config.toml
n_layer = 14
d_model = 192
n_experts = 80
experts_per_token = 2
d_expert = 96
d_shared_expert = 192
activation = "swiglu"
moe_layers = [1, 2, 3, 4, 5, 6, 7, 8, 9, 10, 11, 12, 13]
router_score = "softmax"
normalize_top_k = true
routed_scale = 1.5
balance_loss = 0.0162
balance_bias = false
shared_expert_gate = true
init_std_router = 0.00945
lr_router = 0.00117
n_head = 3
n_kv_head = 3
head_dim = 64
vocab_size = 2516
norm = "rmsnorm"
norm_place = "pre"
norm_eps = 1e-05
positions = "rope"
rope_base = 10000.0
rope_fraction = 1.0
qk_norm = false
attn_scale = 0.125
tie_embeddings = false
parallel_block = false
init = "normal"
init_std_qkv = 0.0341
init_std_o = 0.00644
init_std_up = 0.0341
init_std_down = 0.00456
optimizer = "adamw"
lr = 0.00182
beta1 = 0.9
beta2 = 0.95
weight_decay = 0.079
lr_head = 0.00527
grad_clip = 2.0
warmup_steps = 517
schedule = "wsd"
decay_fraction = 1.0
decay_shape = "sqrt"
final_lr_fraction = 0.1
batch_tokens = 65536
seq_len = 512
doc_mask = true
train_tokens = 439100000
steps = 6701
dataset = "wikipedia_en"
Below are experts of layer 4 (counted from 0) of a mixture-of-experts language model. Rows are named router (the router's row for the expert), gate (a neuron's input weights, with its number), up (a neuron's input weights, with its number) and show model dimensions 0-95. Each number is 128 + 32 x the weight over its row's rms, rounded and kept within 0 to 255. Numbers have three digits each.
After each expert's rows: a language model's description of what the expert responds to. This comes from a sample of Wikipedia text that the model never trained on.

# expert 47
router:188082152168130153110094179046123189117120147139123149129097118186110079163136115162136162118122073104194104148127123145215148137079127165135092114128148188114088165100180102181093168123106052168144146074108143111141088129195178147130112164130103145144100075126127108071123143096105149119
gate1:138119072168182070112089170158112113158154090193098086098149117117134098144096109166113133138157138151136151125130154101100178145137138112157119154166124122119089160122143121085118111143085110134136139147148172124179144092148199126062171144099206111130167204062162052116086134158181180077
up1:154168154139108113094111142130171156162089177176066108153052135167084103125157102049173154135101127131112149147140109103118091137133146134095163165074069142137183128149134139163171148142118169096183116093184122123167100061065095119149101200160091189136082139156161092116112069159115135109
gate2:151116068135086113114064079100147129105100125154144140107077147140172160152113101125179107171103117131150130222116128177116146124141116127076116171108166172146104142159121146146155170082118100151094116124118153141192162162085140066202189134106139094145148117127121126112103107185125189120
up2:150122103084148145122098110119141151119158119138090140133138165181137161140188110127176120136108094149125086103112087139099150104153129121200123070108163122086086106120100147126110171142175172132089170132121136136151176095144134165130111171094187096077156152087068082121152132147086148117
gate3:175110117184147128165198139128091117097138164132110113136145126168148135135070137115114147139194126175185116099147107122182155133144124144130102154059060149108128115091158140131130110148122152102134108105127127151133072111179086121103113089155137110172151107132079097199162152144062089111
up3:130139096178161184158097155124167140197136144142166103132150161135153112157136127194140200112086095115125120129144107064143237107114098126128120147121100120156121188127126158134075103140169191134166155111119116134119140148130127166160165164130162114080125111145143102139116121031092137141
gate4:170165202143163122111118173138151127130176160077158120111129154113163177094151160126141077115147092164124195158090123106061104118144109161171143133129185103144191162135089132081115107136143108114172158166100093101143167105097125141114167130145106190080121122149092083148218155091138132075
up4:158128122088182153097116217131146121101164187184117099163086134118149074133078121160164165119107156136103155084112139152132093066070094133113109143137142128180151172134143152096120131092134147101167128097108067143100139072125155095144164145063165086159114088186100149138121095152194123164
gate5:103127057086138114107067137119125117082110178085170131117157079158187121144138172154110177145103093084059171139122113128132136101179086147075123172107136113178132120130184125181097131160162078137140115106145089172123097086157161133093127136156124204119155093152127116119110107083154126111
up5:121162128115134120093119118165074072066190129127107138125172181121160168083188123086140103171125118181149068085074107035112165068112128108157104131162122094145129106115105073149105118123172147153115159166113134142147133106151080151157129102149202139160148091134117139113145111136069095151
Description: Suffixes completing words, such as -ents, -artment, -ised, -ative, -ed, and inner name pieces, plus United before States.

# expert 54
router:118132167061125098162116070171170102123100126120108106079175098098079205141136076139122099147103121190124164151173129115104090089116160125131144101122092088112150174124074111115093136063099159117075140074138145081103093118075134196151140095057169156131140170111101145122118109190133129172
gate0:101099136183166082093098152142134156142129096180168140117098155126138073152173131094129106169125161156127136107116130125129076141173182084184111126099083212136167072121193176133152128169157142141109086121151109204130103121137142176053167173134155117116110154122161104081153139143123166126
up0:112116137148101045141116148154127127117145141170089084113140180169095081121146122090100112164079130144123100098107139130133149091106129098137156145139131114165123128069094154125103088102116157136059190080154145128132102114123116148089195161120202121109097167185184147129069158160125169142
gate1:089085186133099190156136069142155184135152201150094081133121098100138105187105118136110131087078125174159133125174126165140131162142104142131140097054137120061185141161204154121138154134112134191173089111109186110174134125122116112116146136154112160150115111160110111129126103121198122131
up1:130182103150127116068151126141148110126098120125127161134043132136144160094178159117138094179124023144117181172064088109097107115184124120167120106167217082129177108195098108125175103103209144100176140171150113107135128091069104103125130148172094128152161100147114104110117175108128109113
gate2:134076131129125120133127109129207100137167125176094126162126132143133107117138101050088178114095168134120119111179123165115152141086141139130122138129079132111079093114132165088113149138117066163121137122104145162132109163152150127107136140130169087139076105179172091150145110163099199119
up2:149074160104123126160132128152118069180100177150135131129154171146164166145091145152132117115167157133184146116182102105154170113094184118109113132095131129117158111126088158089082134084070143169158171111119123114140085137086160110121201104097153096153165078161124086162090115150157203178
gate3:162126145158146122092147136070095130107179135115146144167090108101115125087154139141148104118113072143136123110151179115157146170170100140178105152078134055109129119104175124186114081147057097114112140127131119118136155104147137075102147174162069121169158163153111154100183113121150105105
up3:172156139102176101116096185072102131150139152157163130153073116122072103163155130198130115147080069113137109067122167081108058090150153149157091140078041125138146150109155144181116106115091118102125094131162127112104091125152184087116168128124157182135098165139162166139151135151203165197
gate4:084120129113152182123128136179119187120085105093121150141116149122131180154049110147121065168154120140167132204111107125091076165136082129143096152111203102200147137131141163157164110138159169062155142185097142115103141085127142071142138121096070113160188079088116099144134063105112112142
up4:114052110101118117118156122170189112149166153143076158053122128084104115139138105046122175132151136110153131086145167129136168124073067123143105132091093122157097106097153182085103130095093160153167146124086159135143126134108152092139111156125135098146090154132118133202201144147121108194
Description: Capital letters inside or ending acronyms and abbreviations, e.g. FR-P, ER-P, L-P, FA-R-C, and initials like J.

# expert 57
router:101138112129165087092153125081163160093134146086107145133165173154060048140134135133153149156138135147112092100203089124128105174044134176069138137116083124114098164097131109124099089127130131132142175083175127088126167135135157080137160070149107166094134101170146137145088082113111118089
gate0:107110108197145070111170174142105120109129104189135061114140112164113168093102132126118163089124150158146135100086116116144173094159123144190118105146102246084090151123117117112135064175144068119132152060122119172157146130158155160109172151051152125136130145121131177144165149154109118144
up0:163097143145091137127130094129093154089119168161133143190126149174160069182116160134136123153126122125145181159118148141125151144142127098125150079127139106159149135124132187181169158163111082110158174129135173121121127081058105117133091124091214140119123131092072109132147110129138141163
gate1:170099165166160148153117088142120125183107130126124146129174179170123129132152132151061140120142097167159068121176124090149082143172103153071079148119104170113166158144154192143105101096103154203146114122136121152123082064088081169118118110126118157158102143116094142127139150151108083067
up1:110083110131096170100152084160116108164125174144120150150109130124151144084161117118163081139135153119148098136077150136106209094083119137092138131140103137090118087164089126054149171192168113052084114057174113135136178135166137074098039164181114116183125110149136150125152124145136109113
gate2:094124109109108118152121154115103074120070129129152107078131134094187121128128176110171116129142148075142129132166100123151107082091133113104090055126139149087174104106126143093240132180138137136115085167146165147114155139067072102142157059107133157075192132082150160114136145104096168160
up2:161153116165135086076114120147121102231133164132120140109121189173126138147106050108125092113134123146087121166099091133076123123172093143199126159059046065109095104137103091112089151142134139177122112107131144118146157133098152102126149126208100116112133101107111146130148068114137083094
gate3:149117140187139162178126129162113104092084104115131139115150112130118130080141069184151141070178169096161113172101133095146124139132140095097143120160093068115128050157115113115153067128142085083128093142181204163073094192161098077115129113124159163107220133128109122117064178123111169178
up3:075104122110109118153199053133148121037090060142159155041140136151122106194116118117077102135098169099136084140140090142119103111100142134088123059125096167073131104116110119139112139115160094121151152162122124167149126146111098109078181105080122124176129106128138176156137119173187087162
gate4:165112140136138157144119158126125198112120174139151155176128161127153131127094195128143154111076124167168174125142176111110175149169085150097097184151112140085097142100189139185161099113215127105090122181128151129154097171171139145163113132188154109130141120111123120122079118035085133145
up4:164055132137152125088133111106144141151062081124133172158140150161075120179119116135090142177136202153143129170121083107098152108135160130107119156071104130070121101130116140082104156112190107136136108090211106110109162092141107073155193140088143092145170111126157108114177152163103126088
Description: Middle and ending pieces completing words like mus-ical, mount-ain, bask-et-ball, Commun-ist, Fem-i, plus occasional of, for.

# expert 37
router:178068149101111121152110166088163151166178129197136064130119133111102091177186119155102196132069106118153109144137137096112142112135192160142132109123142102082098138087122118106086149083140155226084167122190192139092080095108146097165156171085174116122096148166159109189146132108159153093
gate1:170101105067162171156119138097096092112128126094147130094107123142100073142103087142144150110119098193118133121099099132126127133115069131151132160057163109154110144127102099087185109148174154176183155076147161162065112135101126128117135121163124132094167159106066132125164173116181120111
up1:121127134091081145147138093128120157170097157109115147168088152103089117132128137153138108105124118104095156120123129163117141146175130137112180144150165069157150072182132154207164073150172067199096135186145126138098128142132105120124072090139065115201194129134152183117081135144171162149
gate2:106157117067111177106115173164093175150138144159163124167147111172106056133149139132152127127097131175126177117123166132069174175153074072113130103204201163075143087126103128137167148114166142093121137150124109109140133104101114072131162148122137098159116123133110159123141114165208149134
up2:108164161131115103079090147107135135145133128146128123135153065107127159095162148137138159162143100117108176165094112161166174141111027135109141163152063139117093137082107149135100102155135166150064171096073128135144117153068135122146103201166112080072098131169118135145153146161160072088
gate3:169100092147176176195192142141090122217146114150098083174135102106101175100097110156158150166133145168112113135107112127149104139131155118177169073097148131112126076117122072098207135132131127101083115142090113169158176172076106160140073114138171170112103175087089136120153127136168153168
up3:128121112128148182141159185165097144147152143126099093119147102136118127108098135144201124135133131106079140095114159099156150122132188078118111126174128182135183133095174161143166120089151161087123151210101120156126142084055066162176120089140132160146128192144160100194133194124125113122
gate4:058176090104044137135109088124092097101129117124129137100147118182136171087147076047122157119138135097091116118108082131137090088153149078113155178177090117139098158138126135136114174085144155141135158085203119091143097123082118178137146090132150144148128122112178104134078126055087110092
up4:159114105155031104152095071106079173134118118126112134179061092124085098153066143163124135140082143102079079147125138117087215113127125151161145144092085127121135138187148112087126124182141142126130134083108146129122102115085144135168132144125136149172151092144115117099112190144133160106
gate5:172118120073113114168167173174155193119122104186160195101126163137124088152124094103113095143146111085114138154099111117155101140111121100181076161135099159078093131145158085183107186140177134133125094161044112153134145085137160135147121136177141098173121049124160122117140140130079180136
up5:147115101073057143141106174153119107091195178055121109126195083150081167119172131132177172113127167107147131114165183128138092164065147068097166097177123102162144104138104128142101189103129170112133123179118123116123098103084121120159124056115187162159122154093119151139101076136114095146
Description: Final word pieces ending nouns and names, often er/ers/le/y, such as Build+ers, Crad+le, Cong+ress, train+er, Chann+el, in lists and infoboxes.

# expert 6
router:186151133132101161156104205161133172073159189109097151185113119161102119103197174147133149126115201152119139136120121117161125100138068143141127063142154136169150102132098089130201135145162108092069156141066136149141141075139114122098106146098174135166129089114177160174035115133143126151
gate0:142129160084109155146129132111178112109116124081190130152147166130180133158179174119175172116176108111101106129135084186118166161113157180113137126103179130099170115086144136146158120094228151141098167119116117133128153117136160100121144163109150156108102127120154055227111179173116117084
up0:118139146158141110122106119117185139145155146111159104133153154123085125084143105131147137131153116137102078161140122080084153126144147081231112106085099142173161141110115160119084090091108103140121133111154087109100150165141087197137131088138181154064107173133112168121120115135206102055
gate1:125125136169084111162121175105140120100141205127112125125083080105116151139108143113081139104203097129172127147124104096115148189076110155153117130107097121146100138099105160116087088092116155093131124154126151077080076136092179081180141132143080125163166094166160151123124136115032125077
up1:169158072119065211134110100089092085123180145130136211145122128148126075065136163118097116079150136122164135117122120114150246068149127131133098075085108159163106105187130084207159156140129130109149156152147125111115168118113123129110118180160103105159131165139113096129130104119133121119
gate2:163170082108052134091153101127111063109095150114156088100108111199160069121100103124122135117141132085150117117096246148147157135109149096121134148131160043117093091156190165121133101141144131063084095146131134153114111146120137047059082109156114108086093079099119156114095128096126128130
up2:181129086153201136101107133120167119162132135157092182132102073060155122090089125087105112136108086140101145118117138101127161093131089100066152114112140082127116102192103126068131130127097124135148117145139144111064067062093192151125168155176102150088118176158213051174095120087136156130
gate3:150078110089143089090148092121095158113173140128191170110104124143140104136201136150132097156135096088145100110149114129170094154119105176115161138150149180164111165128156079091081159183096147130116121065139074130103136061146116064160160208092149126158140081149142160124117131147079152144
up3:125173097174121128083098156141127154131155108063107199129131153136158136098215161122115114103164174157159131104129144101163098116130133148143098136140166132129124077134198111142085117158122208150126107157167160148126131085136147159193153152116182136133111149128129057161144118128093149073
gate4:123141196094138106161128100106085155086130103092157213103173082114119123133121068167127150155136128148139125150107127124159061119123179193145121075127179163111159153130140116150088145108156082104137134156096126118114084108193084102148140129146148153108156070079090147072126193188103103167
up4:167097167176109138125131125159156138076173180102079060122117111135089091082177124150143103143141152155085118044111136189205085138158117156082161137070119135076120186156177105116159150101105097157057139096110084131112095082125100084103160129124128102166109174164107145130161099177090062163
Description: Short consonant-led opening pieces of words and names, especially R, r, V, J, sc, e.g. Ant-r-im, sc-enario, V-otes.

# expert 39
router:110134151111102139119104140139145103155145134129084111121146131113209165144159158102111138140119139155132160064124135164135077145157080129151089121168113094142120064119155090126151087123128174125192150204113122186113129122101125191153096098173153117097139169052096141145184081100111111155
gate1:125120092169109125125204139168133090132151087115167141147111143153146127075151118145125089107150172155152143131108119087089088134106151142167181089116132156126146091148131078130152058173145113160123111112153126156217172121168052148153109168076129184097132181079171083157152148157158119121
up1:140136122083144132130206116164128155121153173132093168164171103124145097124160197154206176071110169127115141132134105126152159108144130162054143206139156111167090118147178078151124144073124102139103088143189165141122158076119113166152169159137180133141140145136173122122112114135142157108
gate2:108188115181193111120162102110113142134093137086097151131140089113125181154093133027134161129168170097168123126119146124087170136175107164155149110158074134122189133086146186104094086151140149113182115105135137128151099171120127102107117126114171102098118092141126161128117188138105142149
up2:132157078123113146122109114180114107102169119105134155100206125136143175105107117138166115096088103124143207102121132104148121133176138158134109109126161137084074117107096114123180143109148142119159099134134155191205156092113105140077113087144098119108172125079134188194145137099030155151
gate3:123122103080071141132176156154121101178120170132140050147122158167098121120109071152114100097117158142153105122124092127148133111178102175213097157113093123213131117076128136078091108106168177098121092122116163125109124131107082205168096140161118094111127135082177128084171100148134091080
up3:093098108145159173117119160120162146146132152117111165150186110083103119123147142100054127142125175127153126078071107131153102134196121164092130143149153128126123182164149150125154070110078093113119121076073173081066068068152189151144081125123107068119154147120112124089166090090131089032
gate4:112094158104113052147127141043082139086146067098153149113170083155097170062165212156105140088101194080121123131157084139183124120090180167122061118136136115131089167113101097102107172119177176171165160123144129107076120176103148166063138096084128085123039099123140144143114163116081154125
up4:140179171108094150091059079168149114195142124136191114121101086145133185120106106171189167135058161102084132084148102143134106136158212088122157114145126148153158106132106121122109153143140076111096171091182174151146132120174122127174084133112147135130133121107147092129144194124152144148
gate5:178143106115140135095125140123106139099089146165129153126116119148148203110128125155154141181086117118095156169093129133122133167135073168117127069192081120122135236141098135127142097176174153124179125120139164129186135090101111131174148124127141178076102049126163161146102187129110151087
up5:099126166106126109182078094167135128137107143112184135120110164092133106128136096107128118096082118138152095089196133074102137114063117068143178181106125157159149083162083152105115192102060073098135154162141076150105112135097128125176185117131126122157172164111182151174132109113092120148
Description: Second word piece right after an initial capital letter or short start, in names and words like H-et, R-t, Ge-off, Thom-p-son.

# expert 45
router:096154143132182145144165158140149168174164150115141176129131217087093133149101139097110120158135092179173143161154156144096160100110172155130133133135123093114098107085176143137125113103126141097147165085101079102165130091136193167136133156068138068133173117101161124137098109074160110158
gate1:116123168127140128153137067126151153193108103147120165071083123119132140099216131153075111163153087101122099118135104122122192128090143148138081115117160190081100072091074231110112158128127119170098119080102080148136153119151094101144127087148177107178148072128069184181094139176105156128
up1:106200110123110086105113132158145159155078148110137156114151134168117176097125161081160104175154246180134115151095125169112139168142168152118118159210060143141080111122108140070170161115157084123124150098152110105139155169144110095165157083077180123201112109088162175109117142155126115115
gate2:127111097141147096129165112132143131110115142122099135131152089116063055188134141114166171153139089141135137062158100147150134159146124077117117107121108081092100074101125156104103120182130111125054066168080105144125108120167134195140129159117131141055063125156149157087240122124114123134
up2:167058145110171101195112160149078080104183133128116189088147101123115089189124147117142132115140165090051161141131155098150129124130144090133158088176082162130116083123168103132161145086116081152084137152138119169107150145138107167113091147152106194099125091124151188130172155111138115146
gate3:145162152139139105137086153131081144110137105150074096182101191085144167175126080141111140113116075123167138153158133156137107141122183158109147082135166083051144075104126096120094122130154146150096146161151081085156183079078062228135143142117099114150087083129103129157124161149111100142
up3:110177182115103142141093120086061123138208108152081141190128125136138071234112140155097145119123067102133141068105143162115154150071151153123147128135165097070157133148103117141086153171146156141108091138125076131167144102173160167105150115058154096122144107123112168138130105138157159124
gate4:136150130113145095090090121114151116078117151091100127166150146101121168186091212132100129099113145157109162126124151160164096117135044145167145101128108106187095207136167144120134080203111126099119116130132142134132126165162149179153115067133145097096127151167079104183179118151100126079
up4:135096088108104103188177150117170053154140156085087146152164149123126098091168179195154194178125110131121120093104109149130131150131129158157171116142098086134056199140163063130094143067131087148152154106172088130169132129139146134130107061120157142111168156149083169214145100128069164139
gate5:151134142131208130101140172121107125141120084086126117167154157086118177142178117133099100078123134127144075077119128100166149133100122120146156131110169121122197204108135088146107181126111144154133068158167159175141157086111098139085118171146059069108151171161111162125166152106051153122
up5:103179150072096118085123079131114133084135120162160145097125097091084170112106131140168125143116133137141177153125065183141173158152120089100115104133154129150140183154098141092147186140176155116206117150111183139106149153133127132119192122159055128066125106167113120103177174128099132115
Description: Word-initial fragments and function words like des, de, h, t, s, pre, cent, plus S in coordinates and numbered-list periods.

# expert 28
router:134169145061125184115158124146098115112074150157105163117120081143138143092145128097134080161167098187119137164134105095169084124116119127178107100143169132163127108165102228166199115098185147135173143133104170128160081105108113151142109137130072138107156046124088150076067145112078170081
gate1:142131171112103130087077154074170192063133122052141141112061132149138166125120109167138137103073087127137065109135127142145058145110158096210126160068129083176140142144130151164122127132149109148135124175170126174094133105129146090077090176125128103130124077131106128134096217187111099073
up1:070113183152131139178124145101157155050126115116169154098123135122099153112146077154130133122105084104119101112125118113101083181078127118132127113132102106177157135126112123131138082127123134123093063140096135108073100091084129075096073121161119146146124137116124126143140202174061119080
gate2:107149128126127096114136124128109086076184134173137140123115120158135176186107133182126125131072164099114140170100138159104121125103107158063113179103185148161153117090107143158130136108091084167112158196113144140157149137084048076142084143084164102152123083068078114070138122166093147178
up2:099146145160112114155123125086156112108164097113119075152140131164178178125123116151091081148108117116125095147114127193112116131181120102100148131165163079153147087148128130119135160076118128108147106127117117127139179155162101163161114158131101154150132161119133150138116100085127112092
gate3:166116140115105095206096113158174116180192108114094113091089154105156170141094100160092127095111191104113096116113198078141124097096179178132142117055119124132077126086123071128108127136145166151160224139118115134178146130126119135120115100108128099169174092108177136096114197138163148154
up3:142163175080115135169062126064120098146060128150103109106143041164120127160150088039147117156142131149146115104124153133186067117155098137092123140095127162062123121118127211100112098053125093127109110197146090137098133142113120151083188077135092176063145171156097106103136051135081133180
gate4:127105072126180139166121120143109155125146119145167162094089184148178129121078196105133110081154216074175102111145121170095146110122175173170046152088136118126106121152201096154133142164146097134107141142127094149104171151161165090114174145151170140126140088071112093183074135132083127120
up4:112116153096188120174141153128168105173156106134093084121135161161129073147172144082099160128174110087116149060150109102133134190069170106132106128140104163119121121120148139091126132168127087161214113110130147097105110164153110145099106154100150083113152110157174109118082119164188114132
gate5:103101153146161111118145113128181141055131092111142090075157118149151114127124160191150160112027126132093123167110153119104101203020088121142143112086053149134088220131103130141129206131132120097089135088099127144126125136156129111111158133161126096124095130150115115134145115188064112110
up5:188077172138143142091143138146108128156142144187125125069083184113149080133196138159116093112132138118150110163145101086138149169119097124149117134148177126069169126132144149139144136137114089153137118081141091118118136153138168096155126189178147108155144120081108113160140131081198135132
Description: First capital letter or piece of a proper noun or title word, such as P, K, M, G, Kar, Par, Te, often after dash, quote or line break.

# expert 20
router:128186096133068180147141148154132084094110163075161142168131095111159137136164138065147122179160126166110141135129116109130140157104091115110152162187198110116191098175082097101219090140142119112172111150162167111190117109092129122173073158097106175122182082155125162107063088108120152169
gate1:151111132119141117092122114119126122104092122147171116196096126117132110168122118130107058087097094182112155131143192172116057160191160105183093074084158106110081133147108153186139102092132109103133085140160117122142091128135125130137128086118129142062138175126133185129144146158098138129
up1:193119169105144100141082119167115154182123106126164210051129123117116062133154146141177103081149095145111127084095141156159119120111108146144077207076091154137081122121073210150127155119127104098126125169148152137106119146155111177145090089159088145121153068097131159113126087090100128095
gate2:124122075138089142099166141114137126101110090073144174117156125173077157090134078124140110101123110171108140125085081158184097184187183100205107099109132155159143139148100181138156093107187112122123087114163157192118156125125125088098108152151117159148126170100210130095190116055077094093
up2:156085127130160087136102175150062112131113121135166188158110170107193128191110193124127159129143110148162104090125127095080067140122061179071150139118137098171151155111138114120122156113106086096123158140059118154108114114164143122153186170115126116139120172123140094086105143084104181216
gate3:086136195113115107126088153137119093096153103175146031090100118148138130131094100155143170068105146100124197157089154131122145138162123117131134132143126103119082130154098084197106194098166106118137123186116141121115108102087124211138154161092117161136148091089149153123139166177097149126
up3:129064115159120150119091132158086065090097103107110166180088100082159127126177120091090166086111092133115117117092142084088157160141081143111157134171130062106123089154116094121109141095145129139101136147158107115114162147134170045166155131167085112144052141138139129165176052157098141124
gate4:161163133130121100092095104140066133096115141114154137131075091119127152115145159143139101083100151087162136142092144074120128104135161102115139097107111113110153112132134078113159128095154081116123100113112159183099127116095127078189142134130148197135147158153175145219135200078181132082
up4:166136172130132125191139127146124183097114120105127181176134102129124136135143084129111121119155152141112050165090154057132095106064119176116165114181154145078171147094109111143188158069088100091135117160141136118110150141097129102161146098071114102129137122186101169167122143104155162151
gate5:133126144093114134182107130101119101130125112140131141068112123072081105085144135092170145114137113107121107127109115094106103113124166157187140188121091131119125166159179168175169102113161118142107102128140082187118100150113102137111124178098196102108103169092164134181122149105107127126
up5:115117120107170121075099177102078174175092171154135154091129125118107041095123136093145144108109095116180110141131149130224119074143121185150114116112130127119104125104148195120165166117078113119141120111139110125088139088105129123117157123091141119079163160156107092166098119182120132096
Description: First letter piece of a word right after an opening quote, parenthesis, hyphen or line break, such as "c(ertain), (c(ricketer), F(ilipino).

# expert 52
router:169122131122150138139110120109108132109146096096184102146061127119140133100145122089158074127104109117116150156164116105175137137160094109140058134086120135148187180132098165109164093125115101133141099165142099244132131131125129122093132184138087142180038131155110092162097155111137130120
gate0:088114121156035128128108135122116067079111111116163112140119084120154109149112237099106140186144220093132164145112127162113085174096142098117168141113196146154081086174110099213135136125113162133134158144121172066100136146143179094112111017116120138137122130085139112118130167120099110148
up0:109117080153119157105103110112108039083136140062136114097121125122124221133051171112174151152184162086078137133136091138173108123118096120130117146114114123109080132081109057165122128073069113087160141123109098110141168093079094119122115067130161129148059090072113112106131111146062079172
gate1:093148131148144137139073138089104145126162126097113094119123174113170145143113113153149101104112138143163125177144166099191139118150166151169189131130191164108160109142138132135151119111133104139142089136155073153137101149133140172112168182090062189130188108172102150137108132129135111080
up1:159081150117124113083169148112123129118141117141148112119145156149154125111107123086088090122196139049088148099180140154118130134081099109041124130159143099092122141123144105067136131147164166095131144164109141116153190159124120106126120138127140169155113094107170068087111130068121123108
gate2:164111120140172130140118156100078066206115142129189175152128153122140159123139116133172124112129124102123168179125097125141125149159149109154109167099128139098161092129154111136082142107086151136085173159141076195099173148089067114162108144138110149099075115139096111185030156131133098180
up2:155111178136136156213197114125111138129116141157191178134094133128111158160188137095170123096112111064147138175186126172158120179107120164097147136059106162147155092137107141095160140139131160135092149068201083171118116125131108090166054157098107097096114145148116130072046146133152139134
gate3:153111144127143109145113127122068137140118165107099131108107179166171156144138144133142137142154100128099150207112062142186111193134155112091130157121121119097121088113128124138154144119112091156026158159106103217071168136100116162161134177136106164152085109129070109132020103112177120112
up3:126137072103218149140124149136114134129182147194107120135121141099135138117139134171124144197147121121077111140095160117083128075122128154095120106159114160032132114104148143144179030164124091127098049114112154058128155087134121166157123177129067179112159093176113126164111103125103159111
gate4:202142111125091108147134115117121141144151169143195120092143165204149142140107124105125118151162173135140144143121176153143143219136158129154103112114108183093131132143160077133123196129119145200056154101138121202095153135120080104122110173062134103165195111100168105115069138112110111106
up4:130120115112073097168136123109151206154105127128144132113113137134096113163157078109144088111123161132136090141118174169215035136044176131145089118185116130127055128118155137144112088105129158172131151096153137164109158145071154211140180126140114157114171157161088095128134156128114082067
Description: Digits and year tokens in dates, coordinates, vote counts and money, such as 2005, 197-6, 57°-3.

# expert 11
router:141144126134111117121109125100124094117103155153164084162105129102182135161117169180109096109093082109153214145086137122106143127182148070146125134127208106146167173125081159150164167142122107136107105152173142103092096112151087074169169108086082123117110114118110183113100113092176110149
gate1:091110128129173108131157136195077100144146121088188081127130186146132161172118137088180134083183142131116071107127080141113153140114076133174183128140153142121174153127128151169128110186132093142155175124122094136107149124163089143098135159159120145125144127194142137086092104111141139118
up1:141100127136141146056177129053102160107092190042126146210118121133100124116190101131177167112110151135135109113154116141127100160084164115132168140141094128121192126117144138167091100194139120101143128125114155106102129123139165173103058141110135130072165119133117106148145141131117128169
gate2:136152089137108081087098125059129154164057175092108177081113082113109150105180104145161167123125153124143115110126133123130172172136163173142124178127110209189129171194221161143076158130118158178119120150121163133117122145119103129145160157160139115149133168072176107117092115120104124136
up2:155143075151095152126102147159107124172140142129092117148090124126172120146105118065118145185110124125086106184159099136190094160131135136127148161120112118075139086143064163119130143103142155079112110081186154113121060139067190148120088183136109114088187126125106126101125107121164165087
gate3:140129150134147135176087170122113121139147097101139173134175108158112109080118154116143081172098046195086142126199114155185113127130057108093145087123072163056120139185070113106128137117151122148171144139065121121116155063103145160059093151137088114089159094160140104090146153124125122098
up3:113140137127122123158064166123158225156140131111089147116154205145142104129110065173208144124148076117124149097137076135092139082150137153137131058057094158118113177153143171096094169109118127118125165146142088106138188093101136112190205161137092105125146096136195096169128123085130119190
gate4:106107131152167107217090146121098167133092142108103122084095141072121113144104115148154149033101161145107130155094062128101159189117088102199091095142136156081146080161141075145143164117122111215156159126157127120108121146138144155139143123069103132128097154117128145089159115091109139152
up4:106140106087108168128118067174139084179145126118178098149168153099136115107149076127161078179160114098086092132088094182164101143133160118115192142115103165187153140150114170100111100069184121091117126102102176194177122161150068128065118118145165158121133156151123108134083070167151147161
gate5:131182104179127119148116137087087070175130130122137195107131176160139127164157134097100116083161121133182130127100122169084159100154077126110112122154147091056171142151135135096125131144135088168108152098143055117109202107148163111175122157155103129187134127090118212075120151106144111138
up5:113085106142118119144025108174141055098142043095176135113084170150135102134084149179132114127126114116137076118084130106134135170182119095134108063063194113082121137188109089110188136101157151190115165150158151155115106141108090077138159156125129095166084125117072153141122154084109149125
Description: Short inner syllables of multi-piece words and names, e.g. Re-in-forced, Nig-er-ian, Nev-ad-a, Den-m-ark, accel-er-ator.

# expert 61
router:186159083160124159128142117192073190170164118095066135142117108179173074126082111119180107142130093142106143135109124136126088097128101140147129051116174131105117100191167106058162095130132104121176082097190197158166118085150132155157125120143103122124098126109110144077116148142168148106
gate0:122148092143112141114116126160129129129172123196092164155109086155176155119078130187154119086116113135123103103143153092108147116097082115074157116161097132137122090154128102139203168047177076146150063200148142207154140109094167123117155114097098102141121110147176180109168112182100129143
up0:154196182119172167089130126161074164091149112110140106093121177113113138148105111134118192166129081081072116136108148127108067112172101183131117122116145168165069151099100121077091108140096181110130104128147141148049133152157146138153166159189140138142107166149171185206190102152133139129
gate1:127124108214170138151134121120108114173197178097116140163162120129160168205097142158116141112119134115176170125100104121130055119166155118147148109147190080110173114085186175139079103099103161149154126125157161183165130125128122094114157125133142165109163166150190112150140085135171148118
up1:100182109118116091069111063152121184145176141181118097172148094068057114152155146168067126111151154087132155109116131205102131088121057111125112105097093098103158086061146143101108115118071130105100119129139124157126132146098130129157184103147143181118133162135156132154147191171147094132
gate2:136146128156152129105126142138130150153135129162132139111139156128113090110177107136133181142193108142161098126204102121156125142150083155146111111095124145117179100103133174139142103143139132144178123164113164172154115145127108179107135096124108195112107085100149137092132204139058072054
up2:120112150153127159113094132137160149153101126096117148101115117054075130106208121095147172086192113107123078161167120153111075168154086165162121107070062126134136159166156132142170087114119140130165068135138102094120123147152130085100075134148145140091101106124095097099191134143089075111
gate3:157142126104106138182103104146116134110117111090117053063104138093147142091150128122090106077067128127115152089161098135176158104077139122103099125109143130125107099126073145110122061127135085111165127152122144139108112160149067100122146136148101152136110126180198129122139148154131133194
up3:071084175143071090121151098119185117084164099111102119126130139193126170109104133163120097163102183106115070085103111097104115138123140097089197101106117129122075137163157151165089094080176184130161076128134127066129093181152142082077120092157151171058117104128154139104139130166129101087
gate4:155155112148213134125137143079139133117166182095121119181045145119165169113144126130096111092095157141142104065101152122099111106134136122115112104188145116126166131174131177155092088134129165083184115156201082111168119172147167102136094079135046155083133106214118089126071128130107147073
up4:185055133109119048156125163109145124102118143140184147150142123105099089155161101169095179165145130117126170151127191139184149139106176160076107166105135152170091144098155156153091197143183152134074208118073090135092139126157107076129130155069174091154154082151160133161167122163104054107
Description: Year and number beginnings in table cells, such as 198+5, 199+6, 9+4, plus word starts such as tit+le, techn+ologies, P+se in taxonomy.